Experts of a small language model: 6 experts in each of 19 layers, a variant of Adam for the experts.
Below are experts of layer 2 (counted from 0) of a mixture-of-experts language model. Rows are named router (the router's row for the expert), gate (a neuron's input weights, with its number), up (a neuron's input weights, with its number) and show model dimensions 384-511. Each number is 128 + 32 x the weight over its row's rms, rounded and kept within 0 to 255.
After each expert's rows: a language model's description of what the expert responds to. This comes from a sample of Wikipedia text that the model never trained on.

# expert 2
router [176 178 112 140 157 129  87 134 166 144  97 177 115 120 165 145 162 103 163 154  95 165 203 160  96 164  73  95 141 105 101 141 179  90 151 135 183 104 170 127 112 140 164 151 118 142 113 150 166 153 172 128 169  89  97 118 153  93 109 153 157 149 118 142 137 131 191 166 163 148 139 130  80 114 116 141 175  82 138  95  99 160 122 174 169 149 167 165 137 170 106 126 151 115 160 164 148 129 150 126 154 116 153 145 104  57  69 106 195 161 117 122 101 112 103 168 105  79  95 125 140 168 115 181 126 126 121  69]
gate0 [ 51 190 145 132 134 111 165  64 106 104 134 132 115  92 171 126 128 151 107 121 141 149 156 124 121 111  91 111 123 123 148 177 147 103 123 155  91 123 118 128 173 137 167 141 106 172 103 109  87 138 108 116 143 179 149 178  45  98 109 175 152 121 142  99  92 100 112 176 166  81 124 175 157 113 161 150 119 143 205 135  95 153 113 153  73  98 114 147 150 132 103 158 132 193  71 150 153 116  99  89 113 104  99 174  96 154 150 173 116 106  97 100 104 147  68 195 174 124 133 101 119  85 116 148  91 179 168 124]
up0 [128 119  89 140 178  98 129 150  98 132 130 169  91 160 117 183 125 172  71 122 225 137  60 162  77 109 158 164 114 120 127 162  48 158 143  95  99 146  97 102  99 146  72 116 172 159 150  19  91  89 104 146  59 124 122 120 188 130 116  61 166  85 149 105 121 121 109 135 119 138 102  74  65 177 125 107 175 138  85 115 143 105 137 109 116 112  70 130 130 148 101  94  97 134 118  85 174 197 139 156 123  67 144 189 171 183 144 115 129  93  97 111 132 155 108 195 133 120  98  88 168 177 129 126 145 107 150 101]
gate1 [124 133 163  79 111 199  95  92 125 130 138 117 150 142 116 130  99 144 104 136  91 128  83 145 126 124 128 146 152 128 122 121 164 136 130 110 118  94 135 167 119 114 114  75 172 111 183  65 145 132 147 117 122 134 100  52 153 115 104 118 170 222 163  88 155  53 174 130 145 120 137 197 154 137 164 128 157  97 141 138 169  74 141 116  79  92 172 146 161 135 176 143 130 137  53 171  78 129 170 145 117 126 119 205 113 131 158 160 116 131 125 176 109 197 178  98 146  73 129 116 115 100 152  67 114 149  90 118]
up1 [106 194 135 124 115 128  94 129 121 199 155 122 143  73 158 137  94 162 139 182  83 130  88 108 126 121 121 161 129 100 123  95 127 148  97  87 120 148 191  85 140 155  77 197 113 119 113 189 117 144 211 121  62 144  47  76 179  99 121 153 103 112 117  97 167  68  55  57  94 159 106 109 117 122  94 134 101 146  97 130  93 109  90  62 141  99 135 101 107 145  76 125  80  77 111  81 142 192 142 137 135 156 121 138 156 160  95 101 147 186  95 145 142 127 121 162 185  80 135 162 124 108 144 117  74  80 123  86]
gate2 [141 156 155  79 157 127 113 162 127 179 140 105 133 114  90 111 151 156 101  71 147 149 141 169 140  62  73 140 139 100 165 179 197  98 105 141 200 162 131  88 125 124 101 104  99 146 106 167 140 159 169 120  90 170  77 140 182 130 113  92 106  74 120 134 125 189 123 110  75 102  81 116  87 136 127 135 143  98 144 149 136  95  97 125 140 145 195 150 134 112 126 127  85 182 117 108 187 153 147 120 161 161 139 148 146  84 122 130 133 115 141 113 104 116  90 194  96  71 154 107 132 119 141  75 122 107 109 164]
up2 [162 186 151 186 134 152 106 120 164 117 140 123  63 165 139 145 144 163 114 138 157 145 102 117 111 164  84 106 100 139 140 117 149 114 101 140 156  94  89 190 154 165 119 175 122 137 107  95 103 135 141 134  76 131 133  33 110 100  94 117 114  98 163 132 128 124 139 104 100 136 147  89 165 144 139 164 136 157 140  56 134 116 113 118 154 101 134 100  95  95 123 102 127 189  92 134  85 141 133 101 136 101  72 124 108  99 147 112 122  82 103 173  97 147 138 168 109 175 163 127  97 174 117 103 117 156 138 143]
gate3 [148  80 139  98 136 117 113 136 153   6  94 111 154 131 111 161 158 191 138 134 152 101 189 129 104 142 120 164 106 123 130 138 138 133  98 133 151 107  87  93 206 122 134  90 167 114 148 103 101 127 117 134 106 106 114 112  76 138 161  82 106  76 111 116 113 177  83 183 118 132  97  71 137 109  99 126 171 135 111 120  93 156  82  92 150 120  98 131 119 123 129 126 146  98 141  80 176  69 152 120 215  97  98 113 140  83 168  79  70 199 104 137 108 132 167  92  74 107 105 139 153  98 112  93  92 142 129 154]
up3 [226 173 169 146 184  80 186 145  92  90 131  93 142  94 131 175  98 148 132 127 143  90 146 123 117 176 125 115 135 118 132 109 129 138 172 133 157 162  90 163 138 188  84 179 194 135 152  99  88 103 132 113 119 114 145 128 115 192 134 135 103  96 132 132  94 131 102 115 129  75 122 131 128 141 129  85  63 146 110 119 164 142  94 139 104 133 168 123 180  90 157 151  51 165 131 182  98 142 171 123 139 135 151 103 193  95 117 148 155 165 230 150  80 129 117 121 114 120 107 125 125 137 109 161 150 109 148 105]
gate4 [137 115 196 154 123 147 126 104 140 154 132 123 187 157 126 149 161 185 143 138 134 148  96 141 201 135 151 126 163 140 150 164 109 125 134 103 115 173 136 152 149 134 141 107 132  72 137  99  87 119 163 110 128 118 130 100 132 105 151 107  98 176 136 169 180 114 157 107 108 101 167 135 161 158  73 111 155  82 107 115 155 166 114 110 137 102 171 110 108 156 129 133 124 156  81 157 139 121  88 103 135 134 165  95 104 180  86 103 129 164 167 154 116 189 181  63  97 109  63 135  80 102 117 102  88 222 115  97]
up4 [142 148 128 152 104 172 119 153 214 139 127 188  91 145 111 116 122  96  91 121 154 146 137 108 148  74 125 153  88 143 106 136 196 179 114 143 146  96 123 170 125 153  72 136  46 109 105 139 123 137  91 101  89 124 125 138 158 136 165 131 192  94 115 126 146  90 126 188 100 135  89 126 112 115 141 152  83 102 121 120 129  80 119  92 208 159  97 176  88 134 153 100  99 122 124 160 151 130 113 138 130 127 102 158 146 185 177  89 151 168  85 153 104 120  72 118  85 161 104 162  78  91 115 133 111 180  96 124]
It responds to: Score dashes, capitalized pieces. Dash-plus-capital pieces like –L in W–L records and hyphenated names, and capitalized word starts such as Croatian, Oxford, Wind.

# expert 1
router [152 115 177  72 178 177 102 132  41 180 120 143  85 111 158 110 172 120 140 146 129 141 176 164 134 164  99 138 108  99 102 186 168 116  46 124 137 105 145  85 165 101 131 154 126 106  94 171 162 111 153 100 169 119  94 147  90  60  96 123 154 185  81 137 151 126 142 165  89 121 161 103 188 126 146 123 133 104 164  97 136 167 117 111  62 151 119 175 104 145 137 109 146  96  78 154 131  81 130  88 126  88 166 129 124  84 114 156 157 200 113 117 161 103  94 113 182  77 162 113 149  31 170 147 115  92 113 107]
gate0 [141  72  51 162 144  99 143 145 163 107  78 173 126 150 137 133 100  68 152 163 137 171  82 107 106  69 158 113  79  93 117 161 102 132 179 119 143 182 106 110 146 103 146 201  98 117 163 131 141 130  62  97 111 158  60 125 114 104 118 126  91  52 112 168 136 157 101 180  65 135 135 114 129  82 120 100  97 231 125 147 142  61 147 111 155  51 155 128 156 135 119 169 108 122 110  95  96 144 128 178 109 151 135 154 135 205 163 153 129 103  86  91 128 131 113 165  89 149 172 166 129 149 171 152 131 139 148 110]
up0 [158 150 163 118 170 140 132 122 127 160 169 181  93 145  92 113 199 135 110  84 172 115 111 116 171 121 151 193 110 148  74  84 177 171 135  63  98 155 107 133 106 173 139 114  76 199  98  78 104 156 155 164 184 120 141 171 115 167 110 110 139 122 155 115 130 109 146  86 127 163 155 144 165 179 118  89 125 120 135 114 143 158 123 113  86 193 119 130 111 122  90 190  72 116 169 198  73 131 157 109 139 114 140 126 114 111 145 142 176 108 167 170 151  65  98 185  76 149 139  85 149  91 151 136  99 133 155  87]
gate1 [150  87 110  75  96 132 124 125 111 136 121 112 132 123  92 109 130 116 129 134 106 108 151 145 142 181  75 108 123 121 172  94 103 145 101 147  94 195  77 134 153 115 144 165 109  86 106 123 123 150 162 126 154 116 123 121 135 128  50  85 162 145 168 129 120  87  78 234 155 152 109 109 125 128 148 121 136 100 105  92 162 103 172 129 117 154 137 125  85 113 100 123 168  86 142  96  89 190 177  67 130  92 124 155 150 158  50 119 171 185 122 106 101 144 190 130 132  83  98 141 132  77 139  71  71 141  92 124]
up1 [148 116 164  99 160  68  93 105 108 148 147  97 105 188  80 120 160 152 146 127  76 160 101 162 150 151 133 144 157 115 167  90 115 137 147 128  82 100  34 150  88 141  77  96 146 118 137  67  93 158 122 133  79 138 142  90 115 146 162 143 200 150  91 148 177 148 131 164 109 132 133 171 122 161 192 102 158 148 135 181 152 150 136  75  88 111  73 123  90 156 193 125  81 123 101 163 133 192 129 173 171 106 123 150 187 164  33 129 134 128 122 146 100  88 121  98  89 122 108 132 110  76  90 128 128 194 126 182]
gate2 [166 126  79 157 130 126 187 137 142 127 171 117  79 112 138 151 126 143  68 192  48  85 123 152 124 107 109 151 149 127  81  81 136 167 144  96  99 147 131 140 186 101 112 123  94  92 100 103 114 180 126 161 121  94 106 166  97 107 119 105 146 125 138 160 120 150 104 180 114 173 168 138 110 147 114 113 134 105 162 219 114  93  93 153  75 115 124 191 148 121 135 123 123  66 148 138 161  87  98 155 158 146 191 131 167 143 116 125 134 145 124 121 215 118  82  88 103 100 115 154 136 112 105 113 186 126 129 102]
up2 [ 89 157 123  95 170  60  55 101 133 167 124  89  99 100 118 136  95  90 128 119 147 158  87 136 109 101 184 117 147 128 165  74 133 137 173 111 123 167  92 122 128 162 133 155 102 137 128 184  99 135  69 139 149  77 122 115 167 136 149 122 113 124 177 101 106  87 146 127  98 193 107 149  96 139 148 124 110 159 201 134 150 138 216 160 163  88  65 134 120 154 149 127  96  99 157  99 136  60 129 101 161 106  95 154  79 137  87 142  90 153 152 143 139 100  94 104 158 101 143 110  70 130 145 140 144 167 120  80]
gate3 [ 89 127 152 108  82 144  85 146 154 106  86 193 145 130 135 152 128 125 181 144 101 139 150 141 178 104 162 122 181 140 125 146 150 104 136 141 114  89 110 106 135 164 135 132 151 119 131 150 193 124 102  80 135 152 140 128 176 131 151 170  52 172 140 116 166 151 135 150 103  80  83 130  55 162 120 160 166 101 153 141 118 139 161 118 117 193 125 221 113  78 174 173  85 159 144 107  92 129  97 111 120 141 183 120 145 105 117  76  85 144 130 190 109 152 123 144 150 116 139 130  85 107 159 113 143 137 152  78]
up3 [131 145 160 125 116 160  68 125 162  43 121 101  91 126 124 110 122 122  87 193  50 105 137 120 156 121 113 194 126 156 112 132 197  59 149 126  95 144 100 107 153 119 141 104 167  66  78 224 140 170 141 127  94 132 140 134 108 158 146 157 108 133 110 126 111 152 150 118 123 137 151 138 166 170  95 136 163 107 140  65 147 147 157  79 113  64 157 128 123 121 195 155  89 129 155 182  88 159 138 111 176 139 166 140 134  81  92 149  84 155 108 169  74 146 138 137  50 147 127 144 133 154 123 174 147  99  63 101]
gate4 [150 151 163 135 128 164 171 117 148 149 173 134 122 125 103 168  99  98 163 148 156 181  92 111 191 112 140 103 110 196  90 108  41  84 121 179 153 103 101  56 133 130 129 151 138 132 155  98 143  86  80 129 146 106 158 119  96 138 134 124  99 102 165 102 174 107 108 104 104 143 124 131 103 120  85 175 149  80 144 124 112  85  74  56 127 101 150 109  77 142  91 142  93 130 194 101 161 117 205 162 159 131 121 113 164 202  95 136 121  92 130  78 126 130 159  81 157 189 224  81 107 107 114  89 159 145 104 112]
up4 [ 74 138  98 192 134  99 144 144 157 105 143 142 129 124 141 110 156  35 110 123 135 116 104 123 192 130 129 119 128 117  91 178 139 189 138 138 144 109 109 164 178 144 156  80 172 113 111 125 108 153 151 146 181 111 113 160 147 138 146 142 156 134 153 120 151 112 160 102 139 115 115  80 107 177 137 123 200 152 138 103 134 153 155 101 117 140 135  92 158 119 165 131 168 104 114  79 153 141 116 150 152 181  81 100 138 153 119 107 118 177 116 145 131  92 104 135 130 175  82 117 149 170 123 158 128 139 121 130]
It responds to: Spaces before numbers. Bare space tokens before numbers in dates, counts and table cells, plus sentence-initial However and function words like also, with, to.

# expert 4
router [162 149 122 156 138 146  81 123  98 168 123 139 147  98 185 175 173 110 156 152 131 144 194 142 128 156  57  71 159 110  95 132 171  95 143 153 162  77 161 115 160 143 126 135 100  99 130 146 123 103 158 125 168  93  94 108 140 116 119 158 135 140 146 129 150  95 171 161 165 118 141 173  62 125 137 132 174  82 145  98  74 168 105 161 175 158 171 182 137 176 127 158 148 112 128 109 159  95 190  81 157  99 152 110 125 103  64 113 164 144 100  89 179  89 122 168  61  71  80 102 163 198 124 169 105 113 132  77]
gate0 [129 159 134 139 127  75 128 165 120 157 154  51 154 138 141  94 178 174 159 132 181  96  91 104 138 101  52  92 160 118 168 176  79 116 109 144  85 136  96 129 120 149  89  62  83 113 159 103 157  97  76 145 144 184 146 148 125 150  77 156 138 124 146 172 172 109 121  87 161 131 151  60 129 110 128 128 157 130 148  89 160 140  91 119 166  72 116  83  85 117 159  94 148  76  90 136 170 122 117 133  97  97 125 176 111 180  75 110  85  85 191 198 142  92 135 153  92 135 163 144 144 126 150 166 190 155 148 210]
up0 [125 142 103 109  59 143 123 189 149 151 132 151 156 129  90 112 113 132  93 155 133 117  99 145 110 172  94 100 193 134 113 128 142 113 166 128 115 143 156 147 127  95 160 151 138 132 155 102 107 124 127 130 118 176 110 144  88  53 120 164 125 103 147 139 113 159 167 107 126  66 115 162 167 113 140 113  57 146 101 131 161  91 107 126  97 117 122 105 206 124 108 113 106 149 112 124 130 156 163 103 123 102 184 183 198 147 132 103 119 121 159 103 104 169 169 200 137 162 177  95 113 137  76 133 142 142 101 188]
gate1 [143 136 144 135 148 124 103  82 140 131 114 153  79 183 146 131 142 134 141 143 137 114  71 163 125 113 108 103 118 159 107 129 153 141 112  80 103 111  37 170 141 140 174 132 152 165 111 140  79 144 128 123  83 114 162 107 155  93 165 150 165 102 142  98 198 124  98  91 176 100 149 172 128 146 137 184 141  70  66  41 158 160  99 176 139  62 102  89 179 178 123 130 129 173 111 129 146 154 173  85 122 126 159 197 142 140 134 204 138 102 154  61 192 136 160 126 156 153 162  86 165  85 178 124 155 115  77 107]
up1 [132 134 152 143 186  61 147 179  83  85 118 150 136 173 116 134 162 151 153 128 161  89 117 163 138  77 127 159  93 137  87 100 123 144 134 106 157 142 147 103 108 180 154 125 115 136 147 161 157 147 153 112  76 153 107 126 147 111 146 190 162 170 142 143 152 114 169 133  71 166 108  92 125 141 118 104  67 105 106  63 148 137 110 123 147 119 114 145 170 131 104  64 138 126 141 177 167 152 132 135 119  69 166 129 213 104 167 140 148 136 137 139 127 117  95 151 142 146 162 152 100 181 121  97 146 149 171 133]
gate2 [ 90 153 127  95  94 136 133 157 101  78 110 181 157 136 111 102 106 172 164 146 127 196 123 143 150  88 150 109 164 115 101 104 117  92 121 127  93  97 144 114 101 129 136  77 151 172  84 113 125 176 107 133 135 106 191  93  71 133 130 165 141 160 110  77 119 131 139 156 118  97 140  97 165  97 133 124  58 147 101 138 103  71 221 138 108 142 129 105  63  75 167 144 122 131 160 106 110 173 102 121 176 115  82 144 103 190 133 171 132 128  70 106  79 124 153  95 139 144 128 138 136 126 133 106 118 167  96 127]
up2 [145 143 110 176 104 149 137 145 126 172 162  89 130 167 158  86 103 173 158 138  97  81 166  97 159 136  88 123 102 160 240 187  87 137 133 134 109 148 141 135 167 178 156 146 123 106 139  92  57 104 122 139 141 139 100 119  83 109  74 132 130 106  80 147 114 150  97 106 103 165  90 145 183 113 101  75 165 135 134 111 149 183 143 181 160 113 137 125 157 112 127  98 141 107 192 132 134  57 119 121 133  92 128 190 122 138 130 137 123 120 184 131 117 127 116 115  96 146 151 126 115 115  93  75 154 193 171 137]
gate3 [115 131 159 137  92 199 113 188 161 131 119 140  89 157  66 138 123 127 134 171 126  67 103 123  71 125  98 136 135 128 167  91 112 194 166 140 149 183 106 129 146 206 131 122 125 124 195 147 188  92 128 148 134 165 134 119  88 102  84 149 145 107 137 156 108 100 119 119 142 125 174 214 133  91 175 137 176  70 124 122  98 103  89  88 159  95 172 124 131 130 120  94 131 144 113 139 118  99  96 157 221 151  66 126 121 102 102 178 165 125 190 149 149 138  94  90 134 126 141 113 136 101  91 155 132 148 155 145]
up3 [131  69 121 118 117 139  79 132 130 129 127  77 132 133 181 129 139 140 105 171 108  98 121 189 159 111 163 125 102 135 187 109 105  54 145  93 177 120 112 104  50 112 131 165 109  64 119 111 200 128 145 106 102  91  95 137 147 137 151 117  91 142 118 130 173 152 142 143  95 132 107  82  74 126 136 130 109 142 130 103 146 135 180 153 125 121 149 156  61 111  80 111 137 158 106 116 141 125  92 122 121 105 108 114 136 144 141 145 108 123 139 101 134  97 177 132 122  80  63 117 160 136 130 151  77  80  65  97]
gate4 [ 96 128 190 132 120  96 135 144  80 163 122 168 102 136 103 197 134 161  82  81 101 175 181 115 130 148  72 152  92 159 195 130 162  95 119 128 150 208  82 119 138 122  76 158 136  64  96 124 155 143 116  84 104 141 159 151 122 130 144 126 134 141 142 194 163 145  45  83 102 115 110 139 178 178 207 141 151  81 110 146 131 120  84 126 188  83 131 147 105  73 175 134 172 128 155 196 162 148 151 133 130  91 132 174 166 117 153 105 173 113 110  86 132  79 134 186 156 143 127  97  96  68 214  87 120 128 110 113]
up4 [122 112 136 161 163 145 107 124 127 116 117 130 130 164 101 156 126  73 142 112  40 138 135 100 144 128 184 164 115 116 104  97 113 116  91 141 120 118 129 120  99 160 136 115  94 117 157 115 171 141 162 108 127 128 104 144  87 151 116  75 114  85  77 145 150 141 102 165 128 122 129 170 116 152 136 113 142 141 126 175 104 136 108 147  95 138 169  88 166 124 152  79 188 183 138 115 141 113 170 105 141 145  65 120 100 111 116  83 131 101 153 203 137  94 154 108 121 164 113 186 125 212 146  91  93 162 143  88]
It responds to: Sentence-opening words. First words of sentences and sections, especially According after headings, The and In, plus commas and sentence verbs like went, lived.

# expert 5
router [167 206 129  91 111 130  75  70 110 151 110 168 124 101 111 153 144  94 156  52  78 125 137 161 126 130  50 167 121  92 116 100 171 147 128 147 157 123 149 116 165 131 166 165  88  83 114 134 166 118 148 161 149  76 131  86 130 107 123 138 148 126 122 105 123 146 157 153 139 180 135  73 171 125 116 162 155  75 155 112  80 131 126  79  86 165 195 143 134 125 135 201 132 136 103 140 120  94 171 135 154 107 121 141  51 161 100 119 166  95 154 172 144  92  97  82  78  94 112 116 164 113 100 161  88 106 117 135]
gate0 [107 186 171 123 122 146 140 170 174  91  95 121 136 136 123 162 112 221 138 107 140  76 140 160 180 153 119 112 144 102  89 149 154 108 154  99  93  69 119 168  91 160 117 140 104  76 137 142  85 182 149 116 113 201 170 112 151 138 193 108 133 150 154  79 121 165 155 183 120 130 135 173  96 147 147 152 127 135 142 106 137 119 166 162 100 106 106 112  80  79 138 122 110 155 164 101 185 104  67 142 120  99 135 163  86 128 147 109 134 174 133  99 117 225 182  96  66 134 182 120 147 122 179  90  61 134 147 126]
up0 [147  36 127 104 165 180 130 104 173 115 110 138 108 162  81 172 171 100 162 125  98 122 223 196 108 148 131 156 108 105 143 141  54 113 135  75 147  42 168 163 124 125 147 106 118 111  95 187  78 133  95 110 117 180  94 155 116 173  92 141 114 136  81 118 149 117 114 155 116 176 120 192 103 124  96 125 112 137  71 133  93 126 167 147 184 112  84 143 136 121 140  68  78 127 127 125  90 184  67 143 140 115 175 138 134 163 104 177 143 129 119  68 143 127 158 139  88 140 181  95  76 119  78  96 132 118 157 119]
gate1 [106 137 126 151  91 155  77 145 128 183  71 201 136 125 145 151 161 133 148 160 109 152 100 135 168 144 132 203 123 124 123 154 178 118 202 131 147 123 120  88 173 140 120 166 165 112  78 168 136 128 147  84 142  81 135 171 114  95 167  85 170 113 118  69  77 184 125 110 141 193 160 115 148 104 141 131 135 144 158 129 143 132  87 140 134 187 131 139 174 141 123 130 132 150  91  95 123 187 166 107  82 138 120 122  43 105 149 131 102 205 136 147 116 113  73 133 141 138  91 167 155 112  98 181 116 170 140 127]
up1 [ 95 138 131  75 137 149 113 110 159 145 214 158  70 147 101 100 111 178 152 132 133 139 126  72  65  84 140  94 127 101 179 109 106  73  68 156  50 140 151 136  90 129  78 132  91 119 127  59 112 161  71 131 111 133 107 104 141 134 119 144 118 126 131 150 115 115 157 137  88 137 129 101 118 135 146 137 166 133 109  83 184 103 149 155 153 151  84 174 118 142 111  94 133 128 131 137 148 125 112 142 170 135 155 119 145 101 113 153 178  68  63 139 107 119 133 106 116 154 152  97  74 195 119 102 154 109 137 109]
gate2 [177 152 146 138  75 131 105 147 115  90 161 151 164 148 156 106 129 134 118 161 130 114  85 115 134 153 108 120 152 141 162 110  99 135 142 101 140 147 173 124  80 156 102 124  96 179  75 124 121 100 111  94 149 159 177  99 113  88  82  76  91 138 138 140 134 166  68 123  91 147  68 146 136 143 109 118 191  99  42 115 144  93 115 156 154 108 104 140 170 123  85 112  96 136 123 230  72 128 173 133 162 133 100 155 117 174 100 175 116 144 127 149 144 111  96  89 172  85 165 118 168 124 193 127 151 155 161 137]
up2 [150 125 143  91 141 164 102 131 138 135 186 108 173 140 165 140 110 143  50 161 170  88 116 117 140  98 152 143 168 173  96 176 123 186 184 119 117 134 128 116 151  93 112  93  99 160 139 165 158 127 143  81 105 146 152 171 136 174 132 123 115  94 160 145 180 145  98 136 109 190 143 156 121 138 106  90 149 100  69 158 162 116 121 147 133 164 141 194 108 170 105  95 135 150 141  98 130 121 113 142  92 122 172 151 115 146 116 171 133 102 129 211 123 141 130 130 117 122 181 125 171 147 113 102 141 120 141 152]
gate3 [ 32 125  91 114 173 151 123 101 120 115  99 130  71 114 142 104 145 132 196 132 131 133  99 160 166 141 148 120 153 190  72 130 111 147 177 139  92 127 116 197 144 105  89 111 154 128 148 192 151 115 183 106 111 184 122 154 148 152 113  82 171 162 123  89 148 109  95 103 132 103 139 109 159 168  93 198 165 109 160 147 142 119  98 113 173  74 168  89 109 118 129  99 129  78 164 178 158 151 118 126 128 122 166  79 127 102 181 151 107 164 203 115 147 105  98 161 105 167 129 111 137 156  53 150 125 138 133  79]
up3 [ 58 101  97 139 147 191 161 121 147 130 157 136 137 194  99 172  97  79 134 115 141 149 194 184 159 144  74 158 101 133  92 124 176 165 152 166 103 207 134 128 121 147 124 127  68 199 105 148 150 184 169 154 187  97 153 146 130 194 166  50  86 114 138 122 123 116 131 125  86 177 164 146 126 173 100 164 151 160 159 144 155 108 169 188 210 147  87 140 109 146 134 155 124 167 136 117 137 152 155 169 119 135 124 170 194  88  82 163  80 215 123 105 180 131 116 153 114 100 129 138 106 212 158 134 153 175 166 129]
gate4 [ 59 171 144  87 126 155  88 173 105 121 126  84  96 135 118 125 148 137 107 157  87 139 145 129 125 144  81 141 136 224 125 123  88 138  74  84 222  77 156  94 185 148 134 118 103 118 171 150  59 115 133 155 103 131 120 151 119 153 124 158 134  65 142  84 104 104 137 124 143 104 172 110 144 140 116 108  35 132 112  83 141 129 112 142 135 132  44 157  57 112  93  75 104 152  76 130 182 129 144 145  96 133 117 108 122 156  81 144 169 153 138 160  99 145 111 122 147 133 172 118  74  94 126 111 184 103 158 130]
up4 [148 100 114  47 112  91  89 107 146 114 155 160 114 168 104 140 137 128 102 143 133 132 172 157  93  82 125 111 166 109 141 121 155 130 178 155 142 153  88 113 117 150  87 126 111 149 137 169 113 157  88  82 152 105 117 121 197  93 121 118 198 141 123 103 118 144 165  98 157 148 118 129 142 123 145 122  51 112 190 114 108 122 123 131 123  91 199  96 205 169 137  89 155 131 127 164  73 119 122  91 137 113 212 144 111  57 115  78  98 158 138 139 124 116 168 123  99  87 107 185 178 147 156 135  86 104 124 122]
It responds to: Table cell separators. Pipe separators in election results and data tables, especially between ? cells, plus party names like Liberal and semicolons.

# expert 3
router [143 177 135  94 163 160  76 144 130 142 103 163 135 108 170 146 131 110 157 114 127 173 196 185 111 143 110  75 147  86  94 150 175  98 130 126 179 120 156 151 136 154 141 195 122 142 137 156 156 163 149  89 195 133  81 138 128  83 115 139 187 166 122 130 144 113 180 139 160 141 151 139 102 149 121 116 143  97 159  99 108 165 130 144 122 152 176 158 109 149 113 149 126 156 121 150 152 106 167 112 130  83 145 149  96  91  77 115 158 138 136 112 154 110  96 191 120  88  61 122 146 164 109 167 104 100 108  87]
gate0 [ 97  92 141  68  83 119 114  95 138 193 100 119 132 117 147 113 168 127  99 127 117 113 105 107 150 129 161 150 167 164 127  54 149 113  75  53 118  95  94 132  92 176 160 137 126  88 130 178 117 133  67 158 107 141 182 166 107 104 139 156 116  78 123 149 158 116  92 126 115 141 112 180 142 123 120 115 143 160 101 101  76 129 121  46 174  58 139 159 128  94 152 108 127 122 128 109  59  88 146 152 159 112 163  96 184 151 177 181 115 126 106 166  88 142 146 101  91 142 177 133 165 104  45 108 123 133 143 115]
up0 [ 78 155  97  97 129 163 144 151 116 191 113  95 160 106  93 101 139  80 125 118 108 104 133 106 113 134 160 103 124 111 206 129 195  91 135 184 112 162  62 158 178 136 131  77  99 160 128 145 179 193 141 104 148 175 163  74 170 158  42 159 145 104  93 129 149  51 158 130  87  96  88 165 186  65 172  90 154 134 164 144 152 125 134 135 103 138 127 113 118 146 122 147 172  90  95  94 127 125 147 102 109 120  98 111 169 213 151 153 114 172 154  88 145 106 124  94  81 157 162 125 147 113 197 196  95 119  99  91]
gate1 [128 127 140 102 103 124 135 130 126 188 124 101 173 161 148 168 112 141  81 141 144  55 120 160 173  72 106 152  69 174 152 119  95 143 202 108 182 115 146  63 126 122  98 123 172 167 125 164 138 125 117 124  67 149 125 125  69  93 109 118 105 193 147  80 125 133  86 151 168  93 135 150 164 155  60  86 121 127 141  95 136 135 156 151 149 115 133 152 116 117 152 161 167 132 149 147 157 150 100 148 103 151 146 132 152 113  87 168 123 147 196 203 135  77 112  97 113  92 163 100 142 129 150 175 151 110 149 211]
up1 [149 182 117 142 139 119 123 131 143 106  97 111 105 139 147  93 156  80 162  86 154  79 149 160  90 114 145 119  97 108 218 101  63  98 116 121 170 155 137 159 128 183 162 144  71  72 102 136  83 194 104  82 124 156 159 126  77  91 152 117 125 116 129 158 139 175 103 176 170 167 118 125  74 137 155 110 105  85 132 125 146  94 116 163  87 139 162 101 122  79 129 117 104  87 161 160 124 132  64  97  78 128 117  90 120 126 156 117 154 104 101 120  82 116 135 164 117 130 133 153 121 148 136 182  99 145 144 121]
gate2 [ 84 139 121 145 156 151 165 112 170 119 114  98  92 130  88 105 106 110 134 113  56 103 171 136 149 105 146 168  74 142 141 149 124 106 113 150 121 126 147 140  79 124 167 195 170  89 166 118 100 106 181  79  99 141  45  85 105 188 164  92 105 163 152 153 163 126  99 167 114 157 146  44 126 159 100 157 143 115  69 151 174 165 138  94 132 127 182  73 182 145 128 136 109 155 128 115 114 103 139 123 236 104 105 120 127  95 121 147 124 112 100 180  97 143 110 144 109  96 201 160 112  88  82 150 131 107 114  98]
up2 [ 81  88  86 120 103 129  96  91 102 143 131 126 148 130 117 137 122 169 144 121 125 107 106 154 158 159 133 162 118  88 116 153  95 159  76 167 124 170 106 122 145 105  83  73 161 158 156 149 109 120  67 127 127  96 130 170 233 204  79  69 121 126 112 119 169 159  78 146  98 107 110  71  44 143 154 129 133 151  79 133 201 118 160 124 200  81 144 107 160 124 105 132 117  93 182 130 151 106 140  73 173 135 124 116 114 177 137  76 117 174 124 142 149 132 150 132 166 112 136 168  92 164 105 118 102 136 155 113]
gate3 [144 113 168 126 128 181 139 135 139 117  86 119 166  69 149 163  99 104 138 102 162 133 102 114 167 155 114 100  90 122 102 126 125 130 169 137 128 186 167 129 119 110 142  56 137  95 139 124  94 131  57  89 133 177 158 155  67 102 154 108 136 109 106 167 189 139  68 153  61 119 109 109 152 107 209 114 100  79 113 107  72 103 178 147 147 151  47 119  69 119 143 134 175 186 119  96 108 146 134 173 115 123 127 160 164 158 183 193 161  77  97 127 130 148 144 141 192  79 179 109 115 110 112 137 147 130 148 129]
up3 [168 100 114 161 155 110 149 102  99 174 154 111 113 173  84 158 175  96 139 125 122 141 116  63 145 131  95 142 148 180  89 102 162  89  91 117 182 188 183 151 115 168 112  98  76 133 116 128 171 137 106 115 111 162 147 108  87 107 114 152  53 116 161 143 152  82  88 171 154 106 167  96  60  90 166 112 103 121  52 158 203 133 116 106 135 110  95  61 163 103 111 139 147 123 134  72  90 165 149  92 107 167  89 199 114 133 156 133 101 167 142 126 134 101 131  57 114 110  71  98 135 157  89 141 177 159 167 155]
gate4 [102  68  98 162 112 112 168 135  72 100  98  89 139 114 122 115 146 115 115 148  89 109  96 188  98 109 106 163 113  78 109 168 107  91 129 153 167  61 157 104 213  69  97 127 131 178 105 136 180 119 164 141 141 143 110 176  84  51 185 139 111 122 106 155  87 133 170 118 170 176 103 176 152 125 131 135 112 111 163 153 109  91 173  95 146 204  78 152 106 100 128 146 100 219 121 134  83 110 112 159 134  82 126 128 151 118 143 120 157 146 152 156 126  94  99 108 105 143 127  68 148 118 134 171 117 182 176 163]
up4 [ 69 100 130 129 136  56 173 178 113 111 147  73 123 139 120 172 133 146  78 146 125 133 122 159 139 119 105  63 135 160 149 144 150 111 178 123 120 136 133 134  98 103  82 170 101 120 124 107 139 106  95 128 155 177 108 119 181 170 122 133 102 120 199 148 199 131 113 179 133 165 115 149  97 154 162  79  66  95 118 152 175 125 130 164 127  71 119 113  85 106  97  94 175 154 141 215 204  81 118 112 211  87  98 106 137 134  99 102 149  92 144 107 158 171 119 111  94 144 150 173  75  79 129 121 157 132  93 146]
It responds to: Line-start tokens, Mc prefixes. Tokens opening a new line or table row, especially Mc/Mac name prefixes, == heading marks and | row starts, plus of and dates.